From a checkpoint of a small mixture-of-experts model trained on Wikipedia: a sigmoid router.
Below are experts of layer 3 (counted from 0) of a mixture-of-experts language model. Rows are named router (the router's row for the expert), gate (a neuron's input weights, with its number), up (a neuron's input weights, with its number) and show model dimensions 0-95. Each number is 50 + 12 x the weight over its row's rms, rounded and kept within 0 to 99.
Before each expert's rows: a language model's description of what the expert responds to. This comes from a sample of Wikipedia text that the model never trained on.

# expert 18
What it handles: Line breaks, table structure. Line breaks, table pipes, spaces and heading markers like == or === that end rows, list items and section titles.
router:27 24 33 37 53 29 38 61 50 70 47 39 70 58 55 61 46 38 34 49 68 37 47 52 56 20 43 64 65 77 51 44 46 51 66 51 46 26 42 37 34 55 46 47 52 43 49 46 61 69 55 58 39 37 55 48 55 43 53 61 57 50 48 63 39 44 70 58 73 61 55 45 45 69 42 56 43 41 43 41 35 61 47 44 60 72 33 47 49 59 52 55 70 55 41 30
gate3:57 39 37 30 59 50 49 81 55 44 45 73 37 48 46 66 36 42 50 57 53 54 53 53 59 44 74 52 31 53 39 17 62 50 29 67 64 39 61 43 53 55 63 39 62 50 48 63 53 51 44 18 40 33 35 47 56 44 55 38 54 43 72 58 60 63 21 57 38 49 37 53 38 48 51 59 54 32 43 66 34 40 43 48 50 54 58 40 61 63 44 58 50 62 45 34
up3:71 60 52 54 44 40 39 55 54 40 52 33 69 52 33 56 51 20 64 21 53 32 42 68 48 47 41 55 49 51 49 70 50 47 47 49 57 49 38 53 53 46 55 38 42 56 35 59 71 54 42 50 24 59 52 63 54 53 57 57 40 72 73 52 62 56 41 36 46 50 58 63 67 58 57 70 45 56 67 55 50 37 53 72 37 64 26 58 42 51 77 66 35 47 34 58
gate4:40 46 46 24 42 35 26 61 48 49 39 52 65 41 38 48 40 34 45 48 71 80 49 63 55 57 39 65 23 30 58 27 74 50 48 42 39 54 50 51 40 39 31 51 52 41 49 47 50 47 46 44 43 40 63 60 81 43 56 58 37 56 29 37 36 51 50 57 47 54 64 49 59 47 54 61 67 61 54 45 44 62 45 38 54 46 47 50 47 15 68 34 54 43 55 37
up4:28 72 36 51 45 43 50 66 68 70 42 55 39 55 47 46 83 37 51 49 47 51 44 37 66 60 73 47 32 51 39 36 62 59 59 60 51 56 39 63 66 48 41 40 41 57 57 57 51 58 29 31 67 66 35 24 67 54 32 43 55 49 50 32 51 48 43 51 42 43 59 64 37 46 36 55 45 50 42 53 59 56 60 52 57 44 59 59 33 26 38 56 55 37 23 35
gate5:32 41 58 49 76 47 27 36 61 35 42 38 54 44 44 65 40 55 38 70 30 39 36 47 26 41 26 58 42 47 57 65 37 50 57 63 40 49 28 62 52 49 68 46 39 44 49 53 46 38 55 63 59 36 38 54 50 54 49 34 56 40 34 60 48 37 61 45 64 40 37 53 36 45 34 58 26 43 51 34 57 34 27 59 65 23 56 37 43 44 58 45 68 57 50 53
up5:71 59 47 57 35 63 47 34 55 62 41 26 61 37 57 23 48 37 60 42 39 35 65 42 39 55 49 35 45 54 53 67 42 57 42 42 43 61 17 47 51 56 56 62 34 44 33 49 55 46 54 73 51 60 45 29 58 49 30 48 41 53 43 62 55 65 62 44 50 51 35 58 63 50 67 33 34 75 51 48 49 54 53 56 58 26 75 39 41 76 52 46 53 56 58 62
gate6:21 41 40 42 77 48 40 78 44 56 44 57 45 53 51 54 40 50 38 73 36 48 44 41 53 54 62 50 48 58 60 34 63 62 51 65 37 42 43 70 68 38 43 38 40 59 51 49 41 66 41 63 54 36 50 58 33 55 44 59 64 24 75 37 56 44 56 56 57 49 76 46 30 60 53 56 55 32 50 49 41 24 67 70 37 40 34 51 52 44 53 38 68 49 44 50
up6:44 61 47 54 28 48 45 36 59 46 50 53 60 50 56 49 49 38 60 51 40 70 43 59 56 40 45 41 66 52 46 80 48 53 46 47 44 59 43 56 44 12 46 72 52 48 46 49 54 27 62 52 40 72 45 43 48 55 19 28 32 58 38 45 34 60 63 41 62 56 52 42 53 16 51 52 56 69 45 49 52 40 75 54 47 35 62 57 60 53 53 41 24 44 57 63
gate7:43 35 36 42 56 46 46 60 49 53 33 79 32 63 30 61 45 31 66 41 58 38 51 51 61 64 56 50 34 42 79 36 44 52 43 37 54 61 56 51 39 51 57 44 49 38 40 42 56 46 57 46 42 27 45 52 48 46 62 54 74 27 52 19 51 59 47 70 45 39 67 50 48 62 63 45 38 64 74 29 55 55 45 40 56 50 32 37 44 54 61 69 69 64 52 50
up7:63 49 60 43 61 50 42 41 51 60 57 38 59 48 71 45 64 40 43 74 55 64 46 66 55 40 34 51 62 66 31 69 49 34 48 61 53 45 66 63 49 23 49 56 44 66 55 66 19 39 48 51 61 69 67 55 56 46 36 46 41 65 46 69 39 72 43 28 64 57 54 54 54 44 56 76 55 31 36 56 42 31 48 65 43 46 48 48 59 32 32 39 49 45 54 45

# expert 2
What it handles: Digits, years, odd fragments. Digits and year tokens like 2008 or 2016 in numbers and dates, plus mid-word pieces of foreign or rare names (Semigallia, hedgehog, Lithuanian).
router:39 27 41 47 68 55 44 52 68 63 54 53 49 42 45 62 59 54 41 45 36 36 42 42 59 39 50 55 53 80 65 54 48 66 50 63 49 49 50 21 31 43 28 49 58 24 37 50 66 58 60 55 37 37 39 60 58 67 46 58 38 14 48 37 29 43 72 58 49 50 46 51 45 58 40 54 36 58 54 61 30 38 52 34 63 51 54 35 42 69 59 51 67 53 62 49
gate0:37 45 39 75 43 49 60 62 50 60 54 29 42 35 48 45 53 58 64 64 29 56 06 33 42 61 67 49 52 67 53 48 52 56 47 48 41 48 60 30 40 60 47 29 50 62 33 40 59 55 51 56 71 53 41 57 56 55 60 56 67 45 64 60 30 72 57 38 65 45 59 47 41 55 62 50 58 40 59 46 71 47 62 44 39 59 32 38 54 25 42 47 48 58 64 34
up0:31 43 51 62 51 29 41 26 61 71 61 47 72 39 39 37 28 52 55 62 55 46 47 59 66 52 56 67 59 44 76 61 34 56 65 56 59 49 43 49 56 65 48 50 77 46 49 33 42 53 82 39 54 58 43 54 61 51 44 55 36 33 38 50 42 54 45 79 31 31 60 63 56 56 41 55 49 38 55 56 65 57 48 67 58 45 40 56 51 28 50 32 55 52 58 58
gate1:29 27 53 37 51 61 27 62 52 33 34 42 50 55 42 54 44 69 53 34 58 35 61 34 63 53 45 59 52 57 49 39 49 55 49 22 59 55 61 61 39 38 45 38 68 33 33 42 63 56 50 48 44 55 68 55 76 57 54 38 31 49 41 46 33 47 49 58 52 70 77 65 56 78 52 70 28 49 48 54 47 62 59 44 58 28 54 60 54 55 53 57 45 55 35 39
up1:55 64 36 47 48 45 47 56 53 57 68 45 68 46 72 44 34 43 42 68 27 49 58 57 58 53 32 61 35 26 50 47 50 52 54 67 41 45 41 47 68 76 57 64 33 55 70 43 44 50 62 49 47 63 51 67 36 34 63 49 41 58 46 49 45 45 27 41 57 71 43 56 59 51 59 47 65 48 51 35 45 62 42 66 17 35 59 49 81 54 47 35 36 50 44 64
gate2:45 62 64 50 67 44 44 49 39 52 49 31 27 45 62 60 51 28 54 74 48 41 32 24 67 62 26 51 33 60 56 57 46 61 28 47 44 28 50 39 50 42 62 47 60 64 55 60 51 43 71 51 62 40 50 53 55 58 45 53 58 53 72 60 38 35 58 55 54 31 65 48 52 60 48 72 53 60 55 59 39 43 34 65 45 67 55 42 37 26 50 51 59 36 70 71
up2:47 46 59 50 72 56 57 59 42 78 37 46 77 51 48 61 45 39 43 63 53 27 27 52 54 48 49 76 48 67 59 63 54 57 32 33 45 35 39 30 47 49 67 43 55 67 31 49 40 47 58 44 46 59 51 65 52 51 40 36 57 49 72 51 42 58 50 66 37 53 77 39 39 76 49 46 43 20 71 50 52 41 55 59 54 66 56 59 46 47 52 42 68 44 60 50
gate3:44 52 54 49 68 69 50 38 71 38 52 41 55 68 57 50 69 51 45 24 45 52 29 38 49 48 09 45 44 63 68 61 37 50 52 63 58 58 46 33 30 47 57 45 55 45 29 43 59 54 45 58 63 37 69 44 48 54 62 71 54 31 29 37 59 54 59 43 58 60 50 35 34 45 50 51 24 47 46 43 40 42 58 42 64 57 38 37 58 55 55 38 57 60 58 29
up3:42 51 40 37 54 41 63 40 39 26 48 53 30 48 32 57 54 37 32 55 71 43 55 59 53 49 70 46 54 37 62 50 40 51 46 64 50 74 62 53 49 92 39 66 49 62 51 65 54 57 51 45 39 62 52 60 50 67 52 33 50 54 51 58 62 36 57 47 52 48 52 47 68 35 69 42 29 53 56 69 44 40 48 55 49 59 62 75 76 65 61 75 51 58 40 50
gate4:53 21 28 51 66 56 60 38 57 44 49 41 79 51 28 49 59 46 58 33 36 53 41 54 60 43 46 61 50 54 52 44 56 46 44 57 43 44 49 32 45 79 41 45 56 52 35 39 56 61 50 33 32 41 40 44 38 38 34 30 47 21 56 40 50 39 55 67 61 70 30 38 29 40 45 52 66 34 63 57 60 36 65 49 44 41 39 47 55 62 61 61 64 68 59 46
up4:45 44 69 62 48 55 45 59 37 33 64 64 55 45 51 34 49 59 68 50 43 56 50 59 69 44 52 34 57 74 54 50 37 60 42 48 30 38 55 62 48 54 64 52 33 41 53 31 44 39 46 14 47 41 65 53 68 48 38 31 38 38 42 48 55 40 31 50 42 59 52 30 67 50 52 64 44 53 39 52 69 32 51 23 45 54 16 38 36 43 52 64 51 60 59 51

# expert 15
What it handles: Articles and determiners. Determiners and possessives that open a noun phrase after a preposition or verb, such as the, a, an, his, its, their.
router:43 33 42 42 70 25 57 55 62 48 31 44 60 29 42 39 34 45 42 52 54 34 40 42 63 47 44 44 54 65 68 48 66 67 45 37 42 59 62 29 37 44 49 37 46 34 46 60 54 58 53 49 27 44 67 30 56 52 47 53 25 35 35 67 20 39 57 37 70 57 55 58 39 50 40 49 37 64 32 30 27 49 45 53 56 53 66 41 49 45 46 62 55 57 48 51
gate3:33 35 49 61 31 49 52 51 65 42 57 35 43 51 52 59 42 39 68 58 45 58 57 70 39 43 42 68 67 38 69 15 39 83 55 54 70 61 41 47 50 53 57 49 49 51 44 57 56 86 44 65 66 46 43 59 41 51 41 50 58 56 68 57 50 46 56 49 28 22 69 52 45 38 34 52 48 63 53 52 51 39 46 53 47 56 53 39 49 75 34 41 41 55 49 62
up3:47 52 60 39 54 53 57 36 82 29 44 46 57 51 68 53 42 27 66 53 44 47 58 67 57 53 57 60 76 48 54 41 49 60 68 48 50 64 49 43 50 37 41 33 63 52 39 55 42 43 49 50 42 44 49 44 33 52 54 28 47 43 34 49 56 49 64 48 48 37 72 52 53 59 17 48 70 73 59 45 25 22 84 55 51 62 54 52 55 46 59 50 38 60 60 46
gate4:46 58 29 37 53 49 46 42 31 50 54 67 58 21 57 39 33 63 61 64 53 40 57 55 74 34 47 45 50 51 57 41 51 51 41 35 70 51 66 39 29 26 42 50 60 38 38 51 60 66 61 43 53 42 50 83 33 44 44 30 43 31 61 74 56 48 37 41 56 55 43 59 68 62 48 42 48 33 43 37 53 44 63 64 48 42 54 40 69 66 43 46 56 60 61 61
up4:36 58 45 39 40 51 43 57 61 36 63 71 56 32 48 39 34 68 74 47 34 42 55 35 67 32 59 42 45 38 60 39 40 37 64 44 23 68 50 53 48 52 61 59 53 30 42 50 46 54 44 56 59 63 54 46 28 60 50 41 32 32 45 58 60 41 59 58 48 42 39 45 42 41 47 41 49 27 37 49 50 59 53 52 60 58 67 46 71 65 49 57 44 75 14 34
gate5:55 34 57 48 65 56 36 65 37 25 54 74 31 58 52 30 18 50 45 53 59 54 57 40 45 47 38 49 64 47 65 36 64 36 59 65 49 41 57 54 54 46 55 43 50 38 47 68 68 61 50 50 41 50 51 51 67 68 40 47 34 52 58 59 56 56 56 50 46 77 33 42 57 61 41 31 47 77 32 44 29 63 29 38 51 65 50 56 52 66 41 68 49 63 40 54
up5:56 48 48 57 60 59 39 62 47 39 55 62 43 41 59 47 26 57 63 45 46 22 58 45 49 52 36 27 41 37 56 41 40 59 50 73 41 69 52 49 54 44 61 48 48 34 58 41 40 57 57 30 64 59 33 65 46 42 46 49 48 38 62 56 45 28 63 62 47 55 38 39 60 75 36 51 43 57 44 24 20 52 27 40 63 76 60 49 36 66 35 68 48 52 42 49
gate6:49 50 52 20 36 47 63 66 61 37 64 49 56 52 56 49 22 55 56 30 54 49 59 50 70 45 43 47 34 49 76 62 70 66 45 48 40 63 41 50 71 44 33 33 61 55 51 31 49 47 69 52 43 55 42 63 51 58 61 32 44 32 52 37 58 38 57 63 40 33 39 53 49 73 65 60 55 62 31 45 38 44 41 41 66 57 44 41 77 38 39 59 47 47 54 36
up6:34 46 52 43 48 55 26 52 47 50 44 28 92 61 35 67 53 41 40 57 28 37 53 44 67 54 34 45 51 45 40 63 53 52 64 53 34 41 39 62 59 47 44 44 50 59 50 47 54 46 44 39 35 53 55 34 51 70 45 63 48 39 39 59 30 69 58 77 46 40 54 61 37 38 42 38 48 55 68 62 49 36 46 55 25 36 53 62 43 43 65 55 63 61 21 59
gate7:38 49 68 35 48 53 48 58 38 58 44 60 84 52 49 28 46 65 33 54 49 31 45 51 48 50 22 56 70 47 47 60 51 44 20 39 37 48 52 79 34 62 56 43 41 45 39 52 45 62 70 53 57 52 57 34 55 75 57 43 43 46 31 63 71 63 62 46 43 50 35 69 49 66 55 38 38 47 41 67 72 41 58 47 52 43 59 57 49 57 61 39 45 66 54 56
up7:48 46 47 84 36 47 45 45 45 58 50 91 47 32 47 41 50 56 53 46 49 42 90 39 37 60 38 60 40 38 43 60 37 60 49 38 61 42 35 38 42 41 72 79 45 43 56 47 48 47 58 47 61 36 44 43 44 62 53 68 57 53 59 44 43 44 58 40 40 41 45 50 56 59 34 55 67 29 55 57 62 53 37 43 51 55 54 29 64 61 61 62 69 60 51 58

# expert 9
What it handles: Numbers and score dashes. Digits, number pieces, opening parentheses and hyphens in tables, dates, coordinates and match scores, such as 1-1, 0-1, 61/62, .622.
router:32 24 19 35 45 54 40 57 47 60 55 42 55 35 45 40 54 48 17 54 60 56 40 50 51 30 45 50 61 58 69 48 42 56 49 60 42 66 57 35 43 51 41 55 31 34 46 70 53 56 53 45 65 50 43 45 67 57 43 59 65 49 69 59 17 56 68 49 58 51 39 66 53 60 31 50 33 65 37 49 26 58 35 51 57 64 44 49 36 56 58 56 58 42 52 72
gate0:52 69 47 40 36 38 41 39 49 59 58 60 44 61 71 45 57 52 53 65 51 41 54 51 51 37 54 68 40 46 22 54 54 51 44 61 52 68 76 48 78 68 18 35 47 35 35 64 47 51 48 69 60 45 43 43 86 44 65 39 50 53 42 77 37 38 67 29 56 55 54 54 40 51 46 65 59 55 49 45 49 49 38 50 64 45 65 45 65 48 44 45 34 54 42 43
up0:68 40 49 33 40 52 80 42 78 61 33 46 49 39 39 32 37 60 67 29 38 68 58 43 60 41 45 64 65 49 70 31 61 41 69 50 49 53 40 32 60 44 57 72 60 55 68 43 36 40 45 50 52 50 53 33 33 47 48 55 29 57 53 40 38 59 41 50 43 63 62 49 71 43 60 58 50 28 50 62 52 38 39 63 33 38 40 40 41 59 49 56 53 58 36 61
gate1:39 42 40 46 32 38 46 48 73 65 44 48 57 39 32 60 68 37 37 48 63 37 53 56 37 52 27 52 52 36 31 47 58 67 33 33 19 35 56 59 66 39 29 51 59 42 45 46 53 66 59 35 57 62 35 24 69 61 59 37 34 46 42 73 38 36 51 51 55 53 32 55 48 62 51 33 48 35 44 54 47 45 59 49 45 74 66 42 45 51 42 42 47 48 44 64
up1:48 53 60 38 66 74 49 65 79 52 48 68 46 52 45 42 43 38 55 51 45 35 56 54 53 57 71 58 46 55 34 37 58 57 49 84 58 43 40 53 62 25 73 47 44 45 74 26 35 60 49 41 41 41 67 47 62 51 52 81 63 63 59 30 64 49 53 64 50 53 62 64 40 45 49 52 53 44 55 49 31 47 42 43 46 41 38 37 30 48 47 53 47 32 30 55
gate2:53 41 48 29 53 66 76 69 49 46 52 60 65 64 52 57 57 41 36 56 48 29 56 48 52 46 47 72 65 37 43 51 58 56 56 45 60 44 52 43 66 75 20 70 34 48 25 59 41 54 65 81 59 43 74 50 51 41 52 48 49 35 39 40 29 53 44 39 48 83 59 42 42 56 65 54 37 60 44 56 45 58 47 43 54 42 51 60 44 37 57 51 65 52 55 64
up2:45 64 68 72 32 41 32 41 48 40 48 44 51 41 46 63 42 56 43 60 64 49 49 56 53 57 53 52 65 39 47 20 49 56 47 51 39 73 64 55 31 39 32 41 68 66 46 46 54 64 55 46 58 45 50 48 58 64 48 13 39 34 53 40 66 61 40 45 43 37 69 54 48 46 39 52 60 29 58 40 63 47 36 66 34 25 33 48 65 50 34 39 70 60 54 53
gate3:29 47 58 79 54 38 49 43 51 49 58 55 46 34 54 58 35 64 85 45 20 34 61 61 63 59 45 60 42 35 38 60 45 50 47 41 49 37 56 42 39 52 57 51 60 34 68 53 63 42 46 25 47 39 47 35 43 47 44 57 47 41 38 39 41 47 46 52 65 53 51 46 57 45 41 48 33 60 45 57 39 46 42 47 36 73 70 32 36 91 57 38 39 59 53 52
up3:46 64 46 49 56 74 67 43 55 77 41 50 40 41 48 61 54 56 66 34 50 38 56 72 54 45 30 58 71 44 40 59 40 64 53 48 46 45 23 59 50 54 58 59 38 48 72 46 54 55 29 54 36 39 55 42 34 44 38 64 30 40 65 36 53 37 43 67 50 33 54 46 47 53 75 41 36 52 33 60 27 41 47 60 37 49 54 38 27 65 52 50 40 71 52 63
gate4:31 51 37 49 42 70 46 70 46 63 58 34 60 64 41 41 56 50 31 61 72 47 25 42 67 51 63 41 47 43 50 35 55 64 45 56 53 38 43 30 38 64 54 67 46 45 52 55 39 56 26 64 48 66 42 52 67 80 63 55 50 39 45 45 54 56 53 44 43 38 62 59 47 51 41 68 51 63 33 61 39 65 41 17 37 49 25 62 55 63 43 63 53 50 61 52
up4:55 49 61 61 64 44 56 26 65 41 49 49 35 59 59 68 41 47 61 68 31 52 69 67 43 60 52 54 44 52 32 71 47 53 58 65 43 45 39 74 59 40 47 28 58 39 31 42 67 52 43 45 52 50 55 48 27 28 52 32 59 47 33 34 50 58 42 48 61 52 42 54 44 41 66 44 42 39 59 54 72 47 53 74 57 25 61 41 27 30 53 36 58 43 40 57

# expert 3
What it handles: Word-initial consonant letters. Single lowercase or capital consonant letters starting a longer word, often after the or a, such as p-ositive, m-obile, golds-m-ith, F-ired.
router:50 15 55 62 62 54 65 58 53 57 27 43 60 58 32 54 35 35 29 59 50 39 40 43 56 26 57 40 53 71 68 47 40 78 50 41 44 55 55 18 40 56 33 51 34 32 59 49 65 68 59 59 53 34 45 33 49 57 37 57 53 55 60 49 52 55 67 41 58 66 49 67 55 43 41 54 44 43 60 41 46 64 50 53 53 39 46 30 49 48 61 59 57 67 54 70
gate3:43 46 45 33 55 61 63 60 58 36 48 29 46 71 49 69 39 35 39 52 29 57 66 26 63 45 64 70 63 48 55 38 47 62 52 49 45 77 54 39 49 50 39 36 55 42 45 51 71 63 73 47 54 50 44 38 62 60 61 28 68 56 29 32 58 52 44 51 43 66 47 58 59 39 66 63 40 50 46 63 53 45 73 64 62 60 50 41 55 48 51 50 60 75 43 73
up3:46 47 52 55 44 48 59 54 40 42 61 65 67 62 40 58 56 40 58 55 57 72 25 61 37 50 67 42 28 42 52 25 63 63 31 57 40 55 55 22 30 48 68 48 44 61 54 50 48 68 39 45 58 46 72 40 59 39 57 54 50 61 44 37 51 73 26 69 53 41 54 47 48 36 62 64 55 62 36 35 59 61 65 74 69 42 61 51 61 45 63 39 66 61 48 55
gate4:45 49 64 35 60 72 60 54 57 84 52 37 49 61 23 55 35 65 70 61 40 60 39 30 52 19 25 55 40 55 38 55 44 68 57 37 48 40 53 39 45 59 30 44 48 42 43 49 80 41 52 53 52 47 51 54 41 49 46 67 54 59 55 44 53 53 47 60 50 48 49 59 71 51 37 59 56 33 54 55 55 55 40 62 55 43 79 32 26 52 52 44 60 58 37 48
up4:52 63 36 56 50 50 21 54 30 40 55 69 58 62 63 25 44 64 65 37 67 37 55 54 76 50 63 43 39 46 82 65 68 53 32 51 49 29 48 44 42 53 46 61 48 65 54 57 33 41 59 29 58 39 33 54 51 72 56 52 56 38 41 64 51 61 46 50 47 58 47 34 55 35 50 47 48 50 57 53 37 57 65 39 51 68 52 43 51 33 32 54 51 23 56 55
gate5:59 31 43 63 57 69 72 35 42 48 42 54 40 30 43 59 50 65 57 59 51 61 56 44 57 16 65 45 49 68 48 37 52 63 42 40 39 43 67 23 63 65 49 40 31 53 33 40 41 59 60 57 56 46 50 51 42 62 66 38 52 55 46 65 59 70 43 28 35 54 65 44 66 54 42 37 48 26 45 32 47 48 72 60 47 47 47 32 63 57 55 50 59 43 48 71
up5:45 43 55 54 47 64 63 61 50 39 40 42 51 62 58 47 66 76 63 36 60 63 51 56 61 67 59 43 56 39 60 66 63 55 47 75 40 40 30 65 44 44 47 38 45 44 54 52 63 47 42 89 30 33 55 66 53 40 48 47 57 69 41 22 53 33 56 54 64 65 34 48 28 43 37 50 48 40 62 51 51 72 57 50 37 54 60 44 58 61 30 57 60 68 51 59
gate6:56 41 59 61 67 43 67 41 46 52 44 76 42 58 50 42 20 33 21 49 40 60 34 58 60 51 48 43 48 49 74 56 58 64 50 56 48 43 40 41 45 69 23 44 57 58 66 36 39 60 42 59 42 48 71 42 60 48 44 73 33 40 28 48 58 44 59 54 51 31 20 58 71 33 50 50 41 39 49 35 54 44 72 54 45 46 46 39 44 53 61 40 48 59 44 39
up6:60 41 55 42 50 62 79 56 78 49 37 44 46 39 68 35 45 43 39 40 57 44 62 53 55 49 38 53 50 67 75 64 57 45 55 39 52 33 38 60 76 26 50 46 54 36 49 59 54 51 74 55 56 38 35 36 54 18 50 53 53 57 24 25 48 41 49 57 50 55 21 53 54 48 57 31 46 51 64 58 43 73 37 48 61 46 45 49 38 40 39 50 53 46 43 49
gate7:57 38 47 52 63 57 77 52 54 41 45 46 67 55 20 48 59 50 46 36 48 44 51 52 58 32 57 46 61 51 52 55 36 73 31 39 37 38 67 26 31 71 35 36 68 48 35 24 55 56 49 53 60 57 61 33 48 62 40 41 66 54 52 25 63 51 61 37 32 48 38 35 46 38 61 33 54 43 42 53 63 53 64 47 59 57 39 24 43 47 43 42 61 67 52 58
up7:56 31 52 40 53 64 59 69 45 32 58 55 62 46 43 43 59 51 68 33 43 32 62 65 36 43 73 55 69 73 57 50 45 53 33 55 45 54 55 38 47 44 43 60 79 46 49 57 54 46 21 47 64 33 39 56 43 43 42 27 42 55 41 54 54 17 53 50 45 17 28 32 59 51 44 53 39 40 65 45 50 49 46 54 59 56 59 62 64 38 54 53 44 64 36 50

# expert 0
What it handles: Initial capitals, abbreviations. Single capital letters starting a name or title, or inside acronyms and abbreviations, such as LSE, NL, TL, CubeSat.
router:54 27 40 45 61 40 36 68 71 66 53 46 62 44 26 46 44 58 36 60 58 36 31 37 58 15 55 46 37 78 53 44 51 64 43 60 39 69 58 28 35 54 43 67 33 32 56 54 61 67 57 58 50 39 48 38 65 63 52 58 61 49 58 53 42 50 37 41 79 63 46 45 37 69 28 49 41 47 48 53 50 56 49 53 60 67 43 40 53 56 44 52 44 64 53 51
gate0:33 47 52 56 74 40 49 50 45 47 53 49 68 47 35 62 60 57 36 51 52 63 55 33 70 46 39 48 46 78 51 46 43 73 69 60 46 39 50 46 50 63 37 48 57 53 46 61 44 68 73 70 56 43 67 66 61 42 45 28 44 37 65 39 42 56 60 65 45 63 39 50 44 57 46 41 53 59 70 57 44 50 62 55 74 44 63 16 47 48 26 75 59 43 56 45
up0:58 36 50 57 48 51 51 47 40 59 24 49 48 56 75 28 34 46 66 59 53 40 49 63 52 62 56 48 64 29 41 58 42 25 27 36 66 42 36 51 43 44 53 60 42 53 42 63 64 37 53 23 30 30 38 58 45 49 45 48 76 50 41 70 49 54 57 56 36 47 65 43 51 38 50 61 36 72 55 51 50 61 40 48 39 38 33 66 40 56 80 49 54 38 64 52
gate1:47 40 57 66 50 50 38 51 51 54 57 49 58 37 20 56 49 59 46 19 58 57 67 35 53 25 42 68 45 64 72 40 56 50 50 52 36 57 38 56 32 45 36 55 50 65 55 55 51 54 58 73 60 61 53 55 58 62 46 52 43 27 30 49 42 39 50 51 36 52 34 35 43 56 35 43 63 52 40 47 58 33 48 50 55 83 46 17 48 70 35 54 60 44 47 33
up1:45 41 57 70 39 50 44 51 55 45 42 42 39 55 16 46 52 54 36 52 56 45 71 49 56 55 53 28 33 48 60 54 48 71 45 54 77 48 35 56 55 81 42 49 40 63 53 34 52 45 41 65 62 33 59 47 57 60 47 39 65 57 39 43 43 32 53 25 56 67 38 50 45 55 44 32 45 48 28 46 44 58 80 52 50 60 32 32 68 38 46 67 56 54 63 41
gate2:57 41 51 47 48 63 54 58 49 57 65 70 57 32 27 31 50 61 53 54 39 48 73 49 55 31 37 41 47 23 47 58 55 58 71 68 56 59 48 35 23 58 49 48 31 44 61 52 59 23 49 48 51 43 49 68 53 62 60 43 82 48 58 57 55 43 40 37 63 45 36 37 40 72 38 54 36 37 62 26 41 40 41 42 61 54 28 42 57 63 44 46 50 43 45 61
up2:48 50 35 50 44 60 59 48 59 34 58 65 32 67 57 55 58 57 64 30 11 26 52 45 41 49 39 52 46 67 47 61 60 27 46 70 42 59 55 39 67 52 45 55 56 51 44 53 41 25 26 56 49 52 50 66 50 53 47 35 52 49 82 54 63 52 54 35 76 54 53 63 62 59 55 43 42 40 61 58 42 61 50 38 65 62 32 35 53 39 50 48 56 29 64 56
gate3:49 36 70 39 46 57 46 45 56 59 46 47 44 32 19 46 46 29 60 32 54 46 45 27 66 25 73 35 61 57 74 21 38 62 68 33 33 59 37 55 61 36 52 43 41 50 59 60 72 35 43 61 40 45 33 57 54 45 53 61 61 52 53 45 70 36 42 28 46 36 47 50 50 57 56 55 57 53 50 52 40 48 44 58 56 70 41 38 54 57 63 47 44 43 41 63
up3:42 63 40 72 46 41 43 40 65 41 59 50 27 78 40 51 46 58 48 46 54 43 20 65 43 68 41 46 38 60 47 51 27 38 46 41 39 37 57 51 66 40 53 27 52 35 38 45 38 53 37 22 60 58 44 43 50 63 38 49 40 49 68 62 40 45 57 39 40 73 79 51 63 48 52 55 45 30 37 58 47 42 45 58 35 39 79 50 54 53 53 52 53 37 49 39
gate4:46 42 44 50 57 60 49 35 48 40 52 41 50 41 44 56 59 53 47 67 62 56 46 34 41 21 57 42 35 52 47 46 64 60 36 75 58 38 51 39 46 67 70 51 38 63 72 52 53 61 48 38 50 72 34 57 44 58 52 31 43 48 65 67 32 40 34 64 38 52 33 53 40 62 46 39 30 61 49 41 47 64 71 35 65 54 52 35 59 49 18 56 66 68 69 59
up4:52 43 54 64 47 53 33 47 63 49 43 60 39 64 52 24 39 52 27 21 58 83 28 53 48 40 42 58 58 55 77 55 48 46 79 62 44 46 56 57 47 40 49 40 55 58 49 44 32 78 38 60 53 49 42 50 61 54 54 44 41 79 22 34 49 44 53 46 58 49 40 46 54 45 54 50 40 62 62 52 51 41 54 53 34 51 44 39 49 70 50 74 39 57 57 36